python train.py --d_model=192 --normalize_top_k=true --norm_eps=1e-05 --lr=0.00735
Below are experts of layer 9 (counted from 0) of a mixture-of-experts language model. Rows are named router (the router's row for the expert), gate (a neuron's input weights, with its number), up (a neuron's input weights, with its number) and show model dimensions 0-191. Each number is 50 + 10 x the weight over its row's rms, rounded and kept within 0 to 99.
Before each expert's rows: "mostly gets" lists some tokens that are sent to it at least half of the time. This comes from a sample of Wikipedia text that the model never trained on.

# expert 4
mostly gets: "\n", "==", "===", " ex", " ==", "===="
router:47 63 41 61 54 43 61 47 33 50 65 44 55 41 42 63 62 44 41 42 44 43 36 44 46 30 69 32 52 51 65 37 60 48 57 46 54 47 26 49 40 52 43 41 52 40 55 52 47 45 48 60 32 53 56 36 36 40 47 59 41 56 46 29 57 46 47 28 42 62 53 33 64 37 60 49 45 35 62 58 73 60 52 37 51 56 51 56 68 45 29 57 57 61 42 48 85 60 54 48 56 43 46 57 46 51 40 61 49 57 63 37 60 39 44 43 61 64 61 51 71 39 33 58 31 50 51 59 60 66 50 37 72 48 55 45 51 73 51 38 51 49 51 53 34 56 45 50 55 36 56 49 65 67 46 59 41 54 52 51 46 40 49 54 62 50 45 67 59 47 48 62 44 54 45 49 51 60 50 45 57 46 49 45 45 59 47 52 54 64 57 40
gate12:48 56 63 34 53 54 60 41 42 53 49 41 57 36 37 68 34 57 48 50 62 47 54 45 40 56 69 44 65 51 58 52 51 75 63 56 69 49 50 41 33 51 32 39 27 52 61 61 62 47 44 47 38 67 61 62 43 40 56 65 74 59 51 40 59 39 47 49 44 61 52 27 57 38 44 54 58 53 52 64 53 49 50 55 51 52 42 46 55 42 40 66 64 54 48 40 58 44 52 52 58 51 47 48 45 72 50 44 40 51 68 54 53 50 41 68 49 40 55 60 35 34 61 43 61 38 50 42 48 52 41 60 38 64 59 39 62 52 43 54 38 52 62 60 44 30 54 53 39 39 51 47 44 53 47 52 35 39 57 40 49 60 51 61 61 42 44 55 27 49 43 30 46 68 52 41 50 59 55 49 56 49 64 38 50 51 55 36 77 63 34 67
up12:53 60 57 41 61 51 38 42 50 44 39 44 55 54 35 64 38 54 55 61 41 39 42 54 39 51 30 26 52 58 61 69 42 67 59 55 58 35 58 40 37 59 49 41 32 48 46 50 56 57 38 49 22 77 34 47 55 41 51 48 40 73 56 37 49 43 50 54 50 60 55 46 50 56 74 48 47 60 50 60 48 42 50 53 38 54 64 56 59 61 54 53 46 47 49 49 58 42 33 58 48 60 53 66 57 62 56 45 40 43 44 48 63 53 45 62 55 54 59 63 47 44 60 37 63 43 59 51 50 66 47 55 59 52 57 76 50 45 55 50 38 47 59 40 31 49 52 34 48 57 51 33 49 68 60 58 45 51 44 46 57 52 38 48 60 39 46 60 38 71 42 42 57 72 50 46 46 54 46 30 64 37 42 43 53 36 28 54 60 66 57 57
gate13:54 52 49 51 45 50 46 40 34 56 47 49 57 40 64 50 64 61 49 50 47 45 42 46 48 50 42 55 41 57 44 39 61 45 68 38 53 55 46 56 53 61 48 44 63 73 59 55 48 40 64 67 43 48 55 40 34 55 68 57 38 60 44 39 53 46 47 20 66 40 47 38 42 48 50 51 62 56 52 55 48 50 38 27 45 60 45 46 52 39 51 65 53 35 40 65 70 63 45 69 41 43 48 43 54 45 54 52 52 44 54 38 31 43 43 43 62 41 63 48 57 48 58 46 44 40 81 55 55 54 57 46 46 43 48 46 59 53 47 44 53 55 74 46 29 36 49 40 51 54 56 46 51 69 55 57 29 43 44 35 57 50 37 45 67 63 64 51 72 41 67 68 48 74 50 53 59 36 43 43 41 51 46 41 43 41 54 33 57 52 61 33
up13:61 42 54 51 48 54 48 65 42 56 49 59 50 45 45 63 50 59 51 65 44 61 45 51 59 65 55 67 34 47 48 63 53 50 43 52 40 61 47 48 18 51 57 67 48 49 42 37 36 67 30 48 40 56 60 51 50 45 41 48 69 47 65 20 42 40 48 52 46 40 32 59 40 58 43 58 72 55 37 54 47 55 51 39 58 65 58 42 59 43 49 51 58 60 45 45 57 44 49 54 57 45 50 52 49 63 49 35 71 43 32 55 51 35 59 64 44 51 50 58 56 56 55 63 51 49 53 51 52 40 72 59 72 40 60 52 50 36 50 56 40 58 57 52 38 52 40 58 63 70 48 60 49 45 36 38 44 35 49 61 57 68 41 40 44 53 51 56 58 64 52 52 59 34 54 52 47 36 47 66 67 62 60 46 81 55 47 48 64 57 47 62
gate14:50 45 53 40 60 49 48 39 52 55 54 29 49 43 53 66 45 41 56 76 60 50 50 53 49 44 57 56 44 58 59 58 60 64 73 61 47 44 54 54 56 51 22 44 66 57 61 54 39 43 52 62 60 56 35 68 47 45 49 58 24 56 43 38 25 49 65 41 35 58 63 47 65 51 62 30 52 50 33 50 45 65 62 44 42 49 43 47 50 45 45 56 40 53 47 46 44 61 54 67 45 46 40 56 60 45 49 47 38 20 61 50 54 50 47 65 51 58 51 41 57 52 43 40 56 54 60 56 61 61 50 58 51 49 44 46 42 46 35 50 57 61 30 49 31 65 47 16 64 32 48 45 71 45 38 60 49 41 58 55 54 50 34 25 42 48 54 66 38 51 38 59 54 43 54 54 56 52 50 42 54 50 56 44 56 53 53 57 43 61 59 52
up14:48 47 49 35 49 37 55 52 47 50 50 47 61 56 53 43 48 59 53 44 47 53 44 46 50 54 58 59 57 70 48 70 59 51 57 72 41 45 37 35 54 69 28 34 60 65 43 44 51 59 47 24 54 42 50 66 49 41 48 23 39 43 56 37 37 35 64 73 53 49 44 57 62 37 40 45 45 49 24 36 50 49 53 55 48 41 38 38 66 40 45 31 47 58 47 40 60 63 38 53 47 61 50 49 50 40 52 52 32 48 40 57 39 62 46 45 51 48 49 60 46 47 44 67 46 48 62 43 60 35 47 57 51 46 51 32 35 39 52 52 48 53 53 45 23 64 50 49 60 38 47 59 58 56 34 69 41 62 59 64 48 49 38 37 39 47 60 65 46 51 47 54 45 39 38 47 44 51 47 27 64 58 49 37 43 53 69 58 43 50 40 62
gate15:35 32 47 58 50 47 44 59 64 45 57 41 45 47 27 51 51 45 46 42 43 42 63 59 42 76 52 52 33 66 70 48 55 53 54 62 41 28 43 41 55 57 46 41 48 40 44 42 53 59 36 39 44 52 56 22 46 51 38 52 37 43 48 66 67 52 56 53 61 58 61 44 56 53 55 47 21 52 40 44 39 67 68 41 41 46 42 66 54 35 56 58 60 34 29 48 57 52 43 38 40 51 55 67 42 51 24 60 48 62 55 58 47 49 57 57 48 56 35 60 57 58 50 49 44 51 47 63 57 53 73 50 55 49 47 33 48 48 66 42 64 45 45 53 55 59 36 46 65 41 71 65 48 42 47 47 54 37 53 55 38 46 41 39 66 50 43 28 49 48 55 46 65 50 48 45 55 48 33 54 45 48 54 39 35 45 47 54 49 36 51 59
up15:41 63 62 46 49 53 45 44 52 55 45 56 44 47 80 42 38 37 56 54 54 48 45 34 48 40 11 51 69 26 30 56 52 50 49 57 48 51 48 57 39 49 56 60 56 64 46 45 61 42 60 55 44 47 44 66 57 51 50 54 48 41 53 28 48 63 49 54 45 31 36 55 41 41 56 45 64 56 53 57 52 45 31 46 49 67 62 48 28 59 48 35 41 61 69 51 30 45 44 49 69 47 72 30 63 46 65 42 47 42 37 47 59 52 37 52 40 48 59 39 37 44 49 49 58 47 30 50 47 36 50 48 43 50 53 48 53 30 37 58 47 56 78 42 46 44 57 43 44 58 49 36 58 60 69 57 63 48 42 42 45 66 51 51 34 61 53 49 42 55 42 49 56 50 44 60 44 51 51 45 55 57 39 50 62 46 47 42 58 62 52 63
gate16:64 59 34 50 58 45 49 47 58 62 49 45 54 60 59 45 34 44 59 43 42 67 44 51 42 42 54 53 62 55 46 47 32 53 45 34 41 36 54 37 44 59 27 39 43 42 58 63 50 55 43 54 45 63 38 47 48 46 66 58 59 59 48 39 50 55 41 41 54 24 52 63 63 41 36 60 55 20 46 50 54 62 57 52 50 61 43 60 50 55 28 51 52 44 49 58 68 47 59 49 57 31 28 69 56 57 49 38 60 47 55 42 58 62 44 46 66 51 57 42 47 28 42 51 51 51 50 47 54 71 54 35 46 56 52 43 41 44 50 79 45 60 45 33 51 55 64 43 65 45 45 38 44 46 54 47 55 49 55 48 30 63 46 31 48 43 45 55 59 32 46 45 61 55 54 47 52 40 54 74 70 43 49 43 39 44 50 35 54 70 41 61
up16:51 43 62 46 52 52 52 67 38 64 39 44 41 43 65 63 59 50 23 45 60 29 43 59 47 55 43 55 57 45 58 61 69 33 44 42 60 53 43 65 57 56 62 31 63 54 38 48 53 66 44 63 49 52 44 46 63 45 44 58 42 57 63 61 50 29 41 42 45 37 46 57 53 62 68 46 38 46 51 62 55 68 50 34 49 31 44 49 44 55 40 26 73 65 49 55 36 58 26 53 36 65 48 35 57 52 43 47 54 52 42 49 37 53 33 42 53 39 55 54 52 50 47 60 44 49 36 49 41 44 35 50 63 47 46 46 54 60 54 66 40 62 51 50 65 29 28 48 39 60 50 34 38 66 55 42 64 52 49 41 57 43 55 51 61 62 46 54 54 54 70 58 57 34 48 39 42 39 54 47 52 52 49 59 46 40 40 43 42 51 50 61

# expert 0
mostly gets: " 19", " 18", " de", " (19", " 5", " 17"
router:46 48 50 68 55 34 31 45 40 67 64 52 39 41 47 57 51 39 69 60 37 38 51 42 41 39 61 41 70 37 30 45 58 53 63 74 60 48 51 34 73 44 54 37 50 48 44 53 49 52 46 63 46 39 45 49 53 61 42 54 59 55 46 37 41 51 65 70 37 47 42 54 49 46 55 42 57 48 46 40 55 62 48 47 58 58 48 47 48 51 47 44 52 50 62 40 40 47 46 64 38 62 45 56 52 45 47 57 53 45 58 58 64 56 41 45 44 46 35 54 34 42 48 56 57 69 28 54 40 51 66 47 44 43 43 67 37 56 60 43 40 49 56 45 31 38 51 51 50 37 54 45 49 77 44 47 56 58 38 75 32 49 63 58 55 22 44 69 64 60 65 41 37 37 55 38 59 52 34 50 49 42 55 46 49 52 56 36 50 57 61 43
gate8:27 64 58 70 42 40 51 53 48 41 66 53 43 48 48 50 39 38 45 45 43 61 58 45 43 58 69 49 56 61 46 57 44 59 45 42 52 45 48 35 65 68 54 44 54 38 42 29 50 56 64 32 51 30 31 41 49 46 51 52 59 45 52 55 43 61 69 43 60 56 49 65 46 39 48 54 55 49 58 46 54 58 67 35 47 63 38 45 51 53 45 54 53 38 57 59 58 43 66 58 42 56 43 39 50 50 37 53 26 52 70 34 45 62 56 50 50 48 45 46 52 39 44 53 51 69 31 39 65 30 51 46 45 59 42 38 45 59 60 37 52 41 38 41 37 51 55 59 41 40 54 42 33 56 56 45 64 47 46 50 46 61 50 57 47 19 46 40 46 46 57 46 31 47 64 49 53 53 22 61 63 62 67 52 52 55 46 27 47 58 39 55
up8:50 30 43 41 54 60 73 44 56 42 51 44 44 54 53 34 44 50 44 49 60 40 54 45 38 48 57 50 44 64 50 56 41 42 63 59 45 30 52 63 43 46 49 45 50 57 49 61 52 46 56 44 51 50 63 27 68 59 48 60 51 61 53 66 70 63 67 49 42 41 46 27 68 47 58 45 42 37 69 43 50 43 26 37 33 51 48 42 37 51 60 45 41 62 51 62 40 64 57 28 50 46 47 67 50 56 41 58 58 57 57 49 40 54 52 25 57 44 48 46 50 60 54 42 45 70 62 61 52 47 58 47 59 36 53 36 43 45 39 69 32 57 32 45 56 56 55 50 53 36 35 45 57 49 62 52 52 51 57 49 46 45 54 49 47 64 51 36 63 49 60 55 39 53 54 39 28 67 71 49 35 49 53 53 48 70 45 63 55 58 37 35
gate9:41 49 46 37 58 66 51 35 56 60 53 46 64 41 47 61 44 40 48 55 50 52 47 36 52 42 64 41 55 51 50 63 56 46 58 63 60 57 31 47 45 63 35 37 45 46 51 49 44 57 49 52 66 58 43 45 50 66 37 41 60 57 36 35 40 57 38 47 48 48 52 53 58 63 47 37 72 35 42 44 41 82 70 48 53 45 34 55 60 49 48 46 44 56 59 55 43 56 53 50 55 46 60 69 66 42 53 60 66 43 44 49 33 47 63 68 43 60 70 52 61 51 51 33 29 48 33 50 35 19 51 58 53 39 45 58 62 42 48 64 50 40 43 60 44 59 43 46 46 63 51 43 50 49 39 56 52 35 27 60 50 62 50 54 64 45 45 50 65 52 49 33 62 51 44 50 50 50 44 46 64 47 74 53 57 73 63 46 62 55 50 47
up9:65 47 45 55 46 47 54 54 49 51 44 64 54 44 55 42 52 41 60 58 48 50 44 41 30 41 47 30 44 46 54 50 30 47 55 54 56 46 42 49 38 61 36 58 39 53 31 55 51 52 38 73 53 51 60 54 56 64 63 52 49 56 56 51 44 47 58 54 59 47 50 49 48 43 82 61 39 56 72 56 36 51 36 43 51 53 70 59 47 40 48 33 34 42 47 54 62 45 53 64 50 49 47 49 53 36 55 52 42 53 46 37 38 59 53 28 58 40 52 62 57 46 42 36 45 77 46 44 46 54 38 61 65 83 51 52 49 66 54 41 37 39 70 43 54 59 64 54 33 44 48 43 49 57 56 60 56 39 55 28 63 46 49 53 56 53 46 45 54 27 52 48 46 66 69 39 62 54 43 42 64 39 39 44 48 55 54 58 62 64 42 28
gate10:46 63 55 67 36 45 48 56 46 55 42 54 53 38 56 56 52 54 40 54 35 53 42 59 41 47 47 55 41 55 32 60 48 48 39 45 47 61 49 49 48 46 47 32 60 61 46 55 55 32 52 49 60 35 43 55 55 28 36 54 54 43 47 40 41 51 62 61 57 38 44 22 33 29 53 44 47 57 40 63 46 39 44 53 50 69 46 43 60 72 49 45 44 64 50 56 39 51 48 48 47 47 57 62 49 33 39 50 47 60 71 32 70 43 44 40 50 47 52 39 54 45 38 52 67 72 45 32 39 32 53 43 58 37 74 40 55 64 60 45 29 48 56 54 43 48 55 33 67 47 42 56 62 49 70 54 46 51 54 58 51 53 43 69 54 46 55 37 59 33 58 59 58 55 58 41 62 61 37 44 46 41 48 63 57 55 69 41 43 41 49 34
up10:47 53 47 54 44 42 62 44 51 51 55 42 48 48 65 61 53 65 39 52 61 43 52 66 58 45 45 44 44 55 65 52 53 57 19 55 43 49 47 42 36 50 43 55 62 75 51 46 58 51 44 58 54 42 58 53 65 36 38 53 48 47 40 51 38 57 39 50 73 69 52 47 60 44 56 40 28 44 46 37 46 69 52 51 45 50 37 52 52 51 76 67 38 74 59 40 39 61 38 55 43 56 70 51 48 66 42 43 46 48 54 44 39 46 38 58 42 39 50 54 63 54 57 42 31 45 61 49 62 48 55 44 42 46 46 37 53 45 48 67 52 55 58 53 57 45 39 57 77 48 48 59 58 57 49 34 47 41 56 45 37 58 51 56 33 45 47 76 49 58 40 58 45 62 63 48 52 48 73 46 35 34 45 61 61 60 71 47 33 51 61 40
gate11:59 54 60 42 43 46 35 42 72 36 53 41 41 67 55 56 40 60 47 50 43 53 35 35 57 42 69 32 45 40 36 60 62 51 53 53 55 38 46 62 45 42 60 43 35 47 69 66 61 52 73 41 55 41 68 55 48 58 37 66 39 38 61 55 41 49 54 60 64 50 48 45 37 49 30 36 45 55 37 49 67 59 52 60 65 37 64 42 39 56 48 66 47 36 51 36 66 43 58 49 41 43 52 61 47 48 68 52 56 63 54 54 39 52 61 45 44 33 39 42 51 41 36 52 60 63 32 47 39 69 60 38 37 55 55 44 59 56 47 22 58 57 46 53 53 51 55 40 52 42 44 37 51 61 61 46 61 36 48 62 46 43 52 52 61 48 49 50 47 69 60 29 52 46 50 44 39 46 55 65 50 33 46 58 32 45 39 54 41 55 47 50
up11:40 45 63 51 54 41 78 48 64 61 30 52 59 51 54 47 51 35 38 44 63 43 43 48 60 46 43 60 51 60 52 50 51 40 48 48 51 60 42 51 49 38 52 42 62 54 49 48 68 51 44 34 53 60 44 39 45 59 50 50 59 52 45 45 44 57 45 27 56 47 34 49 61 49 69 70 57 67 45 43 39 33 50 49 45 49 41 59 67 66 57 58 55 67 32 53 51 66 57 40 50 46 59 44 46 52 62 57 65 67 54 48 48 40 43 61 62 48 65 50 48 61 60 56 55 62 55 47 45 57 44 52 57 48 34 44 62 43 58 53 59 39 56 30 50 62 56 39 61 43 45 59 50 47 62 32 55 49 33 64 61 64 27 56 45 51 38 57 70 29 47 92 51 46 55 40 39 44 42 52 55 54 63 52 43 54 43 64 53 36 60 49
gate12:41 49 54 46 49 58 46 45 53 55 65 58 51 45 41 36 70 42 63 55 47 41 56 46 59 38 54 58 57 60 46 55 48 36 51 52 50 49 51 41 66 49 44 43 56 51 56 39 77 55 45 35 54 47 47 54 53 52 58 59 56 40 45 55 41 57 69 49 49 49 56 57 41 60 62 57 54 52 67 49 51 46 47 28 26 48 39 60 37 50 57 57 42 51 37 59 50 53 53 50 49 49 57 36 49 31 55 62 55 48 69 57 60 64 44 40 48 76 47 57 24 43 38 56 64 28 59 53 38 41 63 61 29 49 49 32 45 60 50 45 68 43 48 40 32 61 53 29 62 54 37 55 37 63 47 25 65 52 63 43 69 37 58 65 56 34 37 50 60 53 59 58 41 51 38 46 58 43 33 45 56 41 51 50 41 38 62 42 57 35 55 53
up12:47 43 37 45 52 34 40 33 48 51 55 56 44 53 60 57 45 41 48 37 49 55 52 47 52 42 58 46 37 45 53 50 51 46 60 56 41 37 53 57 47 58 39 65 37 46 40 57 36 42 61 61 47 44 53 49 31 62 69 40 42 39 59 31 48 45 52 55 44 44 37 50 52 45 38 46 59 48 50 56 42 56 58 60 49 56 63 39 57 34 57 53 56 61 56 63 50 59 58 57 43 40 29 39 45 64 46 48 47 39 43 52 44 51 53 51 60 52 40 35 54 43 59 44 34 55 62 30 55 41 31 51 55 39 38 62 55 32 46 61 24 46 57 44 56 53 55 60 58 58 44 50 57 24 42 67 41 45 60 51 39 66 55 37 57 57 45 51 71 52 52 32 40 44 41 35 51 46 54 49 57 57 57 31 79 56 52 70 42 40 15 31

# expert 6
mostly gets: " F", " f", " st", " b", " Ch", " c"
router:50 55 28 60 58 51 47 49 44 67 50 67 36 62 64 48 60 49 49 45 31 42 61 43 58 37 67 42 48 50 50 50 54 48 43 55 47 52 55 43 54 48 77 54 69 52 38 66 51 60 38 71 40 41 40 46 61 32 49 50 67 55 44 40 62 51 40 53 61 67 42 48 58 51 44 46 38 49 53 39 52 56 36 57 54 48 42 29 54 46 38 36 56 51 56 60 48 41 68 44 61 46 32 42 39 48 53 52 66 50 54 53 57 60 39 37 57 50 73 49 74 46 31 58 46 54 57 56 49 41 44 50 60 33 59 54 56 56 50 50 61 50 30 35 48 57 55 58 58 47 66 35 45 66 46 49 28 51 47 59 37 39 38 57 44 32 42 64 33 47 39 53 48 57 67 49 43 61 59 52 36 42 33 58 49 37 41 60 46 36 62 51
gate2:46 77 35 78 58 30 46 56 42 42 52 75 28 59 46 47 57 39 52 47 51 60 45 67 65 31 49 39 52 54 35 64 55 35 54 55 54 49 51 67 41 41 76 33 53 47 52 44 44 41 59 45 53 60 63 48 55 57 61 56 65 53 37 53 57 45 43 55 70 51 44 54 27 44 53 52 43 42 42 53 67 42 52 65 37 46 54 34 48 51 50 48 59 49 59 47 59 56 49 57 73 59 40 57 50 42 66 44 43 48 49 44 45 48 58 50 56 72 63 45 66 52 49 49 43 34 47 40 43 48 44 53 44 39 61 49 46 48 44 59 51 45 35 50 36 56 44 59 45 42 49 55 50 64 51 55 66 41 65 37 52 50 46 36 36 64 29 55 59 67 49 68 46 42 47 62 52 39 62 52 69 27 49 57 43 44 53 46 54 45 45 51
up2:69 59 47 26 37 46 48 42 37 53 63 45 56 58 45 36 43 56 43 45 47 55 63 46 45 76 62 29 61 66 52 51 48 44 54 69 31 31 32 42 45 50 42 65 51 55 48 47 43 53 52 48 43 54 35 28 35 32 66 50 42 43 59 37 51 54 52 46 38 48 64 49 63 46 61 51 56 41 59 41 51 40 64 53 46 50 42 63 43 55 58 61 53 69 46 45 58 53 44 67 36 43 66 56 37 49 44 52 36 62 70 51 47 62 65 51 54 36 52 55 54 53 46 51 45 40 58 49 47 41 54 66 39 62 43 44 40 46 40 68 52 53 59 73 60 39 37 52 51 37 55 46 62 29 53 46 52 49 34 68 71 38 51 60 59 49 51 58 54 55 54 47 55 46 42 50 60 64 56 56 61 58 39 39 61 50 74 44 41 54 49 48
gate3:51 45 41 70 52 39 48 41 49 82 57 48 38 50 65 53 59 52 39 52 43 60 48 61 37 40 63 45 35 47 60 57 55 38 44 57 47 54 39 52 42 65 49 56 61 51 52 37 46 49 60 53 50 24 61 44 50 45 60 53 48 54 69 42 50 39 43 42 57 48 62 42 50 51 39 57 42 56 46 45 57 44 34 51 59 50 42 43 59 57 54 47 40 39 43 33 71 37 37 42 44 46 50 61 39 36 54 49 62 51 68 52 39 78 42 34 63 41 60 74 52 70 47 39 38 53 47 49 40 43 50 32 56 64 47 62 45 46 70 52 51 58 41 52 52 66 59 46 61 40 58 59 47 52 56 47 61 49 60 37 54 55 21 26 41 48 52 55 45 38 56 44 48 53 65 40 65 40 49 32 38 59 56 35 43 55 45 41 42 39 53 64
up3:40 53 47 51 57 36 51 53 46 51 47 58 49 47 60 44 49 35 34 56 26 42 58 74 37 30 61 59 50 43 39 40 40 55 65 47 44 59 56 57 50 48 45 40 44 59 65 29 46 61 63 49 73 51 65 43 53 45 47 41 61 60 68 58 54 45 54 55 43 56 51 59 20 37 54 45 39 50 38 63 49 53 61 52 53 53 58 53 71 49 41 69 54 65 55 62 54 51 37 40 66 43 61 36 71 40 55 62 58 57 60 62 38 48 51 47 66 54 53 52 39 55 44 53 41 58 56 57 62 53 47 37 69 58 35 61 41 54 60 42 60 53 64 50 61 75 42 43 36 49 65 52 39 46 53 37 53 56 36 41 38 51 56 47 55 40 45 53 62 50 48 40 48 55 79 41 58 65 57 39 53 64 64 54 50 49 45 65 43 43 60 55
gate4:39 55 42 48 47 42 46 28 47 51 61 44 42 50 51 56 57 71 69 67 56 47 68 49 60 50 55 36 37 52 62 50 65 50 36 53 50 48 40 47 61 52 57 59 43 52 56 50 46 60 41 65 49 50 70 48 45 49 68 56 65 62 47 62 55 39 44 64 51 54 52 40 63 38 60 42 54 66 64 43 52 56 40 62 33 61 60 49 39 42 54 37 49 36 42 43 56 45 45 56 48 54 47 46 29 57 40 54 52 54 37 67 64 58 36 64 48 60 37 54 59 61 17 55 55 42 61 58 51 33 50 46 56 53 58 46 38 45 63 64 59 38 40 24 71 36 40 50 52 59 57 46 48 46 54 47 58 50 56 64 44 68 50 38 46 32 43 70 32 67 46 38 51 52 54 57 50 60 50 36 52 45 50 37 47 60 44 58 38 55 31 43
up4:66 64 68 52 43 52 42 43 66 43 45 53 55 31 44 53 62 53 40 52 67 53 38 52 59 39 35 29 55 50 48 48 37 24 46 45 41 55 53 50 48 33 39 50 66 57 40 54 43 61 41 62 47 42 39 65 47 48 59 37 38 48 41 50 63 61 62 44 37 44 55 39 48 55 47 59 51 50 29 51 45 45 37 46 49 65 42 63 65 40 51 46 65 52 52 31 43 59 68 49 51 58 49 64 51 55 53 49 52 41 45 38 32 63 64 46 49 33 51 45 44 61 68 38 46 38 23 55 52 40 42 53 44 63 57 59 63 43 46 44 51 47 50 60 45 77 48 64 48 39 64 37 46 47 49 67 63 30 41 56 47 42 41 44 37 46 51 40 61 49 47 47 52 47 55 73 57 40 35 51 44 47 55 34 44 48 52 46 33 44 74 44
gate5:53 33 41 54 58 59 43 55 71 41 49 50 45 56 28 45 63 56 55 32 55 33 35 66 53 44 70 44 54 52 41 55 48 69 44 24 44 47 40 49 58 56 52 58 51 71 50 44 47 40 65 44 49 55 54 53 38 57 50 44 50 50 44 52 45 26 66 51 49 49 35 46 60 53 59 44 46 63 45 47 61 44 60 52 54 37 52 42 38 63 63 46 50 52 51 60 51 23 49 34 50 44 64 19 40 45 60 39 47 60 51 42 45 32 47 44 47 47 36 28 51 57 49 43 41 55 52 38 40 45 42 65 47 59 39 30 58 46 58 36 57 46 48 42 38 55 40 54 52 43 52 46 37 64 74 46 61 51 43 56 46 45 59 69 56 57 57 41 60 68 51 49 29 48 63 45 53 66 60 51 38 41 65 39 36 50 54 35 54 43 41 45
up5:59 60 52 47 64 58 64 40 62 65 51 46 50 61 58 48 37 56 40 66 59 40 29 21 62 50 60 60 49 69 64 44 52 63 38 65 54 50 55 56 43 43 36 47 48 47 42 50 60 42 44 57 43 55 63 41 52 38 43 34 65 59 42 61 52 59 67 53 38 48 48 48 52 44 45 44 57 73 51 55 58 40 52 32 38 49 27 60 41 49 48 51 60 58 45 46 55 46 60 51 42 47 51 49 41 53 52 55 42 58 45 61 36 44 52 57 59 53 22 48 41 45 49 53 57 68 49 53 41 59 42 50 38 48 60 53 65 45 58 58 65 41 70 45 57 49 56 50 51 51 35 35 43 66 65 49 63 51 35 33 56 36 79 59 37 41 44 45 46 52 49 52 53 52 39 40 56 65 69 60 29 40 61 41 33 46 56 48 45 61 35 42
gate6:39 55 33 66 61 53 38 54 35 55 52 68 30 46 47 63 55 40 47 67 34 48 49 45 40 44 62 43 59 52 52 54 33 51 69 43 33 50 51 63 50 55 37 56 75 82 46 65 55 48 44 57 42 37 47 53 48 35 68 51 60 29 50 44 58 57 49 52 66 37 59 44 55 73 48 46 35 58 53 41 51 36 44 44 55 43 40 40 48 51 35 48 50 64 56 60 59 51 47 41 33 55 52 39 43 43 43 33 46 57 44 42 42 49 55 46 45 48 54 57 65 75 39 63 45 41 69 57 44 56 44 44 36 53 51 60 36 33 51 50 35 59 35 54 55 60 26 57 55 40 51 48 44 61 40 46 53 50 69 48 58 58 54 54 47 36 51 49 56 52 39 63 50 49 62 61 37 62 48 57 59 41 54 57 38 39 37 58 54 59 34 56
up6:46 63 41 36 49 37 51 47 56 51 53 60 53 70 50 59 47 50 64 44 38 43 44 43 34 42 67 60 72 46 72 64 51 59 61 64 68 42 50 42 38 48 41 52 46 55 51 31 33 51 43 53 53 48 68 54 48 51 41 39 47 68 42 40 72 47 53 49 40 51 49 60 45 42 57 53 51 66 43 40 43 57 42 37 37 62 60 59 42 57 40 53 48 30 61 44 47 39 45 56 62 41 70 54 47 50 61 45 40 46 47 40 48 53 48 70 49 49 43 58 46 47 66 44 45 53 44 47 57 57 60 49 48 31 49 55 35 57 57 35 35 41 73 64 60 49 58 43 55 57 44 60 19 42 43 56 54 50 48 33 48 53 51 49 30 54 56 42 71 50 52 62 64 37 57 50 63 35 29 42 51 31 63 35 46 55 55 59 42 59 45 59